From a checkpoint of a small mixture-of-experts model trained on Wikipedia.
Experts: 24 experts in each of 12 layers, 48 SwiGLU neurons an expert, 2 picks a token, a sigmoid router.
Training: a variant of Adam for the experts, 367M tokens.
Below are experts of layer 9 (counted from 0) of a mixture-of-experts language model. Rows are named router (the router's row for the expert), gate (a neuron's input weights, with its number), up (a neuron's input weights, with its number) and show model dimensions 0-95. Each number is 128 + 24 x the weight over its row's rms, rounded and kept within 0 to 255.
After each expert's rows: a language model's description of what the expert responds to. This comes from a sample of Wikipedia text that the model never trained on.

# expert 6
router [ 85  83  92 101 167 138 105 131 157 168 117 112 139 118 112 105 113 137  90 136 136 117 121 133 154 103 105 138 141 157 139  94 122 151  75 126 118 113 116  92 125 146 123 112 123 108 152 118 191 157 142 156 104 109 125 117 138 134 165  78 120 105 169 153 105 126 138 109 177 143 145 179 121 130 120 143  92 122 116 124 133 139 145 119 125 118 156  93 124 152  92 109 179 124 134 153]
gate0 [117  80 141 105 171 154 125 144 134 160 100 158 131 149 140 192 127  95 141 152 136 143 147 130  75 102 134  96 130 104 143  78 110 143 142  86 154 110 133 100 118 107 137 152 114 117 169  92 174 138 119 103 117 133 108 115 142 147 103 120 123  86 165 120 138 111 112 124 122 141 156  91 111  76 132  90  95  93 134 131 127 115 123 154  92 145 139 125 142 154 105 119 142 125 142 150]
up0 [161 125  99 122 128 112 102 142 158 141 109 113 125 159 145 105 175 126  96 135 115 109 161 108 140 144 105 156 167  98 146  88 140 152  92  89 122 136 163  91  77 126 129  93 123 137 120 109 123  87 114 125 138 148 111  91 149 121 135 119 120 127 118 113 154 126 131 125 134 123 176 132 188 113 153 119 120  87  85  99 128 129 106 128 123 118 105 161 112 138 105 129  93  83 183 113]
What it handles: Past-participle verbs and endings (-ed, -ated) after was, plus commas, and, but, that, However, in narrative prose.

# expert 2
router [ 94 108 136 127 136 148 161 129 130 153 132 114 132 131  97 114  87 113 105 129 149 126 115 120 152  92 127 117 118 131 149 126 127 172 131  96 120 110 113 142  72 125 110  87 119  82 126 139 132 174 164 123 103 127  77 122 160 186 140 153 145  99 143 155 123 122 134 113 141 139 151 165 125 103 134 190 122 115  98 125 127 139 141 108 144 145 112 103 107 128 128 190 192 147 139 136]
gate0 [ 80 166 142 104 132 131 149 133 140 138 142  90 136 135 107 129  92 125 135 139 131 137 138 147 155 104 141 127 109 115 109 129 129 171 124 118 117 106 142 132  86 106 120  40 117 151  98 120 145 136 200 139  92 119 141 121 172 138  97 101 134  99 122 115 128  98 113 127 183  98 156 108 118 132 136 134 151 146 103 158 116 120 122 156 137 133  83 110 161 131 146 127 123 123 111 181]
up0 [ 96 125 122 132 105 115 152 132 139 130 166 109 166 131 131 143  86 101  91 111  97 115 126 113 105 162 147 120 141 115 109 129 131 120 150 107 132 142 141 152 124 149 170 167 175 137 128 141 183 125 175  61 136 114 145 117 122 115 127 130 132 116 125 119 108 179 130 127 158 131 149 137 136 144 148 184 124 184 108 170  92 142 147 132 144 153 148 140 140 109 114 172 177 132 119 140]
What it handles: Middle pieces of common words right before endings like -er, -ed, -ing, as in volun-te-er, manag-er, develop.

# expert 8
router [ 92  78 107  79 149 124 125 168 137 157  98 175 137  96 122 142  89 119 115 117 130 139 117 112 164 106  93 153 160 149 134 134 126 175 114 130 116 103 126 137  90 119 135 117  89  91 158 139 165 160 153 149 152  93 103  90 151 157 141  93 130  95 153 158 106 122 143  78 148 138 135 118  98 156 116 148 118 132 112 107 113 152 130 138 151 122 147  99 119 120 136 143 168 148 128 131]
gate0 [113 112 147 107  86 118 143 124 123  98 176 148 151 127 145 143 168  98 102 123 133 136 145  70 146 146 144 108 141 132 129 144 145 161 152 160 110 101 131 126 108 116 142 148  79 141 164 104 168 161 144 156 143 169 109 140 162 155 131 112 153 135 117 156  88 149 117 107 116  96 122 105 133 155 113 115 116 168 142  81 125 158 123 101  90 101 134 135 184 115 134 151 112 143 156 102]
up0 [139 135 135 100  98 142 135 140 129 141 140 112 186 123  97 109 154 108  94 168  88 111  94 109  86 154 161  96 124 166 137 141 127 104 143 128 107 150 157 159 106 123 121 136 126 127 150 130 147 144  97 168 106 127 112 106 163 122 103  98 151 173 147 149 134 117 105 111 113  95  91 152  96 111 124 154 125 132 157  98 157  99 143 136  96  85 145 126 169 145 107 142  84 134 164 123]
What it handles: Prepositions after nouns and verbs, mostly of, in, to, for, by, with, during, from, before a noun phrase.

# expert 23
router [ 94  77  79 121 161 133 153 122 176 133 121 150 143 134 115 122 104 118  73  99 145  91  78 113 123 106 113  90 160 156 155 113 123 178 106 124  98 114 129 123 111 131  92 119  97 126 142 128 151 176 137 148 146 108 124 122 146 134 162 125 116 136 118 142  69 107 119 116 155 138 160 137 122 139 106 138  94 110 130  88  89  86 137 123 121 134 115 118 103 102 132 113 125 147 152 156]
gate0 [103  83 125  95 198 126 126 139  97  98 139 127  95  97 108 126 135 131 110 110 116  89 103 123 107  86 161 167 123 137 120 106 101 165 164 139 152 136 101  91 117 148 114 127 146 112 106  95 123 134 113 147 109 131 105  98 167 126 135 140  94 104 156 151 121 116 130 123 140  94 156 115 137 117 108  97 124 124 125  95 120  94 134 170 156  94 118 138 138 107 110 123 124 181 139 183]
up0 [154 153 138 149 102 161 121 131 134 149 113 105 126 150 116 173 156  96 134 157 163 157 161 153 136 118  81 118 113 153 138 114 130 114 114  86 160 121 139 144 129 128 142 104 111 122 183 152 151 149 124  93 128  96 146 133  78 147 161 121 146 116 132 148 158 122 154 171 106 164 127 156 152 127  83 125  99 137 146 133 124 149 101 101 124 188 123 106 122 116 163 132 172 127 113  91]
What it handles: Line-initial list dashes, table pipes, heading marks and sentence-final periods in infoboxes and lists, such as - Allegiance, title., ===.

# expert 4
router [126  79  91 125 163 155 115 147 183 155 150 132 143 133 118 160 108 129 121 142 121 133 108 137 161  80 109 130 126 149 123 108 141 183 115  90 107 120 133  84 131 131  79 130 116  85 127 126 123 152 139 144 101 110 138 118 140 158 123 129 173 128 117 163  57  98 142 105 174 123 116 151  94 115  84  97 114 121 124 137 104 156 145 124 151 152 126 131 128 148 110 130 150 139 145 152]
gate0 [158 108 106  92 136 141 126  91 162 139  86 158 100 114 146 128 122 162 129 123 147 159 122 123  89 110 159 142 123 156 143 118 147 174 154  85  88 102 149 102 115 103 102 127 129  88 114 128 127 136 145 110 153 127 130 130 116 163 161 107 126 114 105 127 114 128 157 117 115 133 125 158 154 135  87 126 117 109 147 159 154 155 180 136 158 180 127 148 183 175 110 145 140 113  97 113]
up0 [109 129 144 131 118 141 101 119 107 137 136 126 145 175 131 138 139 141 132  99 159 139 134 134 145 124  89 112 173 111 107 163 119  74 125 144 143 138 114 148 140  92 130 109 149 146 118 134 165 109 102 161  80 135 154 108 157 121 115 143  79 115 136  82 137 144 164 135 149 149 141 126 131  93 192 154 117 177 115 148  97  99 156 131 143 132 151 115  96 136 199 134 124 109 116 136]
What it handles: Units and figures after numbers in infoboxes and tables, such as km, ft, kg, %, million, and trailing digits of numbers.

# expert 19
router [ 97 101 110 101 118 139 136 173 146 152 134 152 131 108 105 110 123 145  72 118 125  87 110 132 121  82 103 121 130 156 128 103 119 147 101 132 125 154 120 104 102 120 142 106  89 102 142 193 165 148 124 109 116 113 140 125 162 132 142 135 173  98 140 144  90 158 150 117 137 134 106 164 103 154 120 153 111 152 110 121  82 148 109 102 185 138  86 124 103 139 125 122 146 115 141 165]
gate0 [139  98 149 100 128 137  62 145 112 128 192 149 130  82 119 139 108 125 134  93 158 119 129 112 123  89 109 133 136 131 155  83 100 118 145 132 120 148 138 138 158 101 130  99  89 114 122 148 162 155 156 128 171 123 143 138 124 137 141 100 159 111 130 153 111 137 112 133 144 118 101 155  88 139 130 130  90 119 145 145 124  94 118 157 113 150 133  48  87 124 115 153 132 131 132 164]
up0 [161 130 136  98 149 130 104 149 137 126 148 140 142 158 121 128 153 110 151 129 139 146 119 140 156 109 176 107 200 138 161  73 166 126  86 140 117 140 137 125 132 173  72  83 169 109 160 115 125 140  90 116 119 155 162 116 111 130 119 153 128 140 129 175 153 147 150 126 147 108 118 138 123  83 101 136 130 141 145 165 106 124 149 108 160 104 109 135 142 113 122 119 154 147 101 140]
What it handles: Hyphens in compounds, quotes, dashes, primes and slashes, plus pieces in math, non-Latin scripts and foreign names, such as post-mortem, bolt-action.

# expert 10
router [123 103 121  68 159  98 140 155 160 187 115 118 130 126 119 123 112 130 114 128 142  87 109 125 128 110 103  94 131 160 166 133 145 152 120 104 112 125 138  74  77 138 109 119 127 101 128 151 156 150 121 147  80 110 141  95 128 141 122 111 104  91 112 153 109 105 145 109 135 147 134 131 115 154  90 153 109 145 136  91  89 118 147 124 159 188 156 101 127 126 143 136 149 150 151 164]
gate0 [153 110 125  74 126 118 172 120 172 136  89 108 133 101  87 150 108 119 139 143 153 123 131 144 123 143 119  89 188 149 146 140 125 139 130 108 146  98 136 157  98 117 172 155 134  96 132 124 147 125  91  76 111  77 113 147 111 143 149  98 103 128 115 128 155 159  88 117 161 165 161  97 125 129 131 154 137 101 127 115 128 126 138 154  93 118 123 131 136 154 148 120 138 144 121 183]
up0 [160 114 130 102 135 131 126 113 145 176 109 105 113 128 109 177  97 112 132 128 142 122 129 128 160 134 165  95 151 123 134  65 199 109 116  89  72 119 133 152 145  92 142  83 126 109 127 165 146 136 119 123 123 112 114 106 154 160 147 124 129 140 130 147 108 159 158  92 163 138 138 132 118 117 174 165 143 105 166 130 120 134 162 144 125 137 131 135 118 145 121 110 161 141 125 175]
What it handles: Determiners starting a noun phrase, chiefly the, a, The, his, its, after prepositions like of, in, from.

# expert 20
router [105  67  60 127 142 108 138 146 131 167 119 116 154  94 132 104 132  98  96 119 123 128 104 111 158  95 106 112 160 140 180 120 118 130 125 120 113 135 123  55 111 147 105 112 104 104 153 162 136 113 144 135 133 128 110 100 174 143 108 134 140 120 167 131  90 136 137 113 169 164 113 152 144 118  82 134 101 124 112 154  99 137 120 128 109 182 136 120 132 135 137 146 142 140 123 140]
gate0 [116 107 125 146  92 149 145 120 169 111 164 112 144  80 121 161 147 148 124 155 126 130 137 120 113 115 114 145  87 155 119 128 155 131  69 128 123 129 167 126 115 139 162 169  91 113 113 121 116 134 117 100 110 102 166 114 134 175 129 112 159 128 192 164 154 149 173 124 120 158 135 131 132 121 146 168 130 137 128 139  82 134  98 138 158 147 149 120 151 131 133 113 195 132 132 124]
up0 [115 149 164 147 163 143 112 140 132 131 157 137 106 109 114 136 105 138 129 164  77 121 106 174 166 137 186 109 115 182 139 160 124 117 165 112 129 103 126 148  82  95 114 134 161  68 147 121 139 110 131 104 120 111  91 121 111  93 121 149 140 141 107 117 163 112 108 105 150  79 151 162 118 149 145  97 115 154  98 115 104 121 121 131  98 127 146 125 142 145 128 105 126 158 112 101]
What it handles: First digit or number token after a space, pipe or colon, such as 1, 6, (201, in tables, scores and infobox values.

# expert 15
router [131 100 117 134 169 103 135 132 133 155 134  96 169 120  85 105 116  81 162 131 146 124  81 106 135  83 123 119 149 146 124 125 135 140 109 125  83 129  98  76 106 164 124 122 123 101 165 148 155 156 114 101  94 101 165 143 155 117 166 122 142 100 135 152  91 126 146  95 129 149 149 142 118 177 120 144  81 120  90 118 111 143 123 116 128 136 132 130 118 149 119 157 130 177 160 125]
gate0 [145  84 141 165 138 149  81 145 118  97  93 144  78 136  56 114 102  91 101  95 133 129 138 109 112 116 108 141  70 159 111 103 107 116 120 121 105 129 124 151 127 115 143 140 125  81 171  91 119 148 142 132 139 119 150 110 139 128  99 132 121  96 139 132 112 135 115 159 120 128 155 125  54 154 143 143 141 116 130  90 125 117 105 115 127 155 140 108  98 109 101 146 124 113 113 147]
up0 [141  97 132 151 135 146 102 154 104 115  58 152 129 117 105 114 115  97 143 139 118 120 137 117 120 124 151 119  98  82  95 131 169 128 125 118  90 157 145 151 155 133 129 152 122 106 125 126 125 174 143  98 124 103 158  95 134 126  74 121 118 139 164 164  89 140 100 103 126 127 126 101  92  92 102 182 118 121 164 106 140 134 160 160 113 150 157 105 123 148 145 166 124 132 113 160]
What it handles: Forms of be and other auxiliaries after a subject in narrative sentences, such as was, is, were, would, been, can.

# expert 22
router [ 80  94  84 121 139 107 146 167 180 155 130 167 140  89  94 114 119 124 106 139 130  84 107 127 129  70 109  95 139 123 143  97 139 142 121 105  93  92 107 116 137 130 101 108 160  88 123 135 139 132 154 119 125 108 121 106 127 146 128  90 106 113 149 156 137 136 166 108 154 141 120 156 101 169 137 115 118 120 133 141 116 159 147 125 131 170  93 115 118 163  96 156 121 135 150 168]
gate0 [ 89  81 140 114 149 111 127 123 127  89 106 101 107 121 111 143 104 141 127 138  82 122 106 103 105 113 147 155 119 102 138 131 147 143 124 129 108 129  77 137 128 134  93  83 150 117 113  84 157 147 113 135  63 150 147 135 149 144 133 154 146 115 141  88  93 143 123 131 118 175 128 134 150 118 150 121  63 151 169 125 148 150 129 190 142 121 115 148 142 143 130 107 160 160 127 139]
up0 [130 156 129  96 141 108 130 109  78 164 191 137 136 103 122  86 161 142 155 145 128  95 151  86 142 118 108 136 104 139 134 186 112 112 146  90 132 104 124 112  99 107 109 184 136 119 106 142 116 141 113 136 140 126 123 147 126  79 123  90 109 132 106 138 113 128 136 124  95 147 142 116 154 120 128 160 128 124 124 152 135  78 161 106  65 128 135 155 100 112 128 144 117 114 155 165]
What it handles: Pipe separators in wiki tables, plus colons, semicolons, equals signs and heading markers in infoboxes and lists.

# expert 9
router [ 98  97 107 110 143 145 114 152 128 184 135 128 150  95 102 123 121 148 112 122 128 110  98 143 168  68 125 113 121 160 123  94 112 138 100 130 117 163 137 113 123 132 126 138 129  79 129 134 112 166 165 146 135 129 121 124 157 136 146 161 141 102 176 176 141 140 108  95 156 121 136 132  81 177 106 140  97 120 120 129 119 118 116 117 149 188 125  78 158 124 110 134 153 121 163 148]
gate0 [178 112 136 136 155 166  91 149 146 195 125 186  96 128 112  96 159 100 123 118 113 143 120 166 137 101 145  93 134 161 157  97  93 123 124 122 105 119 155 144 119 121 109 107 135 125 111 132 130 110 156 137 129 157 131  94 156 139 130 124 143 131 167 174 164 134 137 110 142 116 110 127 129 115 116  94 126 148 104 145 113 130  90 159 137 105 124 137 177 101  97 183 147 129 104 140]
up0 [122 120 152 143 134 131  64 133 143 177 147 170 110 146 102 134 194 138 131 109 147 149  96 124 134 129 117 112 128 169 141 102 114 133 123 159 131 153 138 125 112 151 108 125  99 136 147 111 124 127 164 134 133 128 115 123 123 161 150 118 185  90 120 152 161 101 142 155 138 154 120 149 108 156  89 106 155 124 150 170 107 136 123 192 117 163 150 117 132 166 156 139 134 159 103 104]
What it handles: Line breaks and pipes in tables, month names in dates, capital-letter abbreviation pieces, and coordinate symbols, such as March, July, USA, °.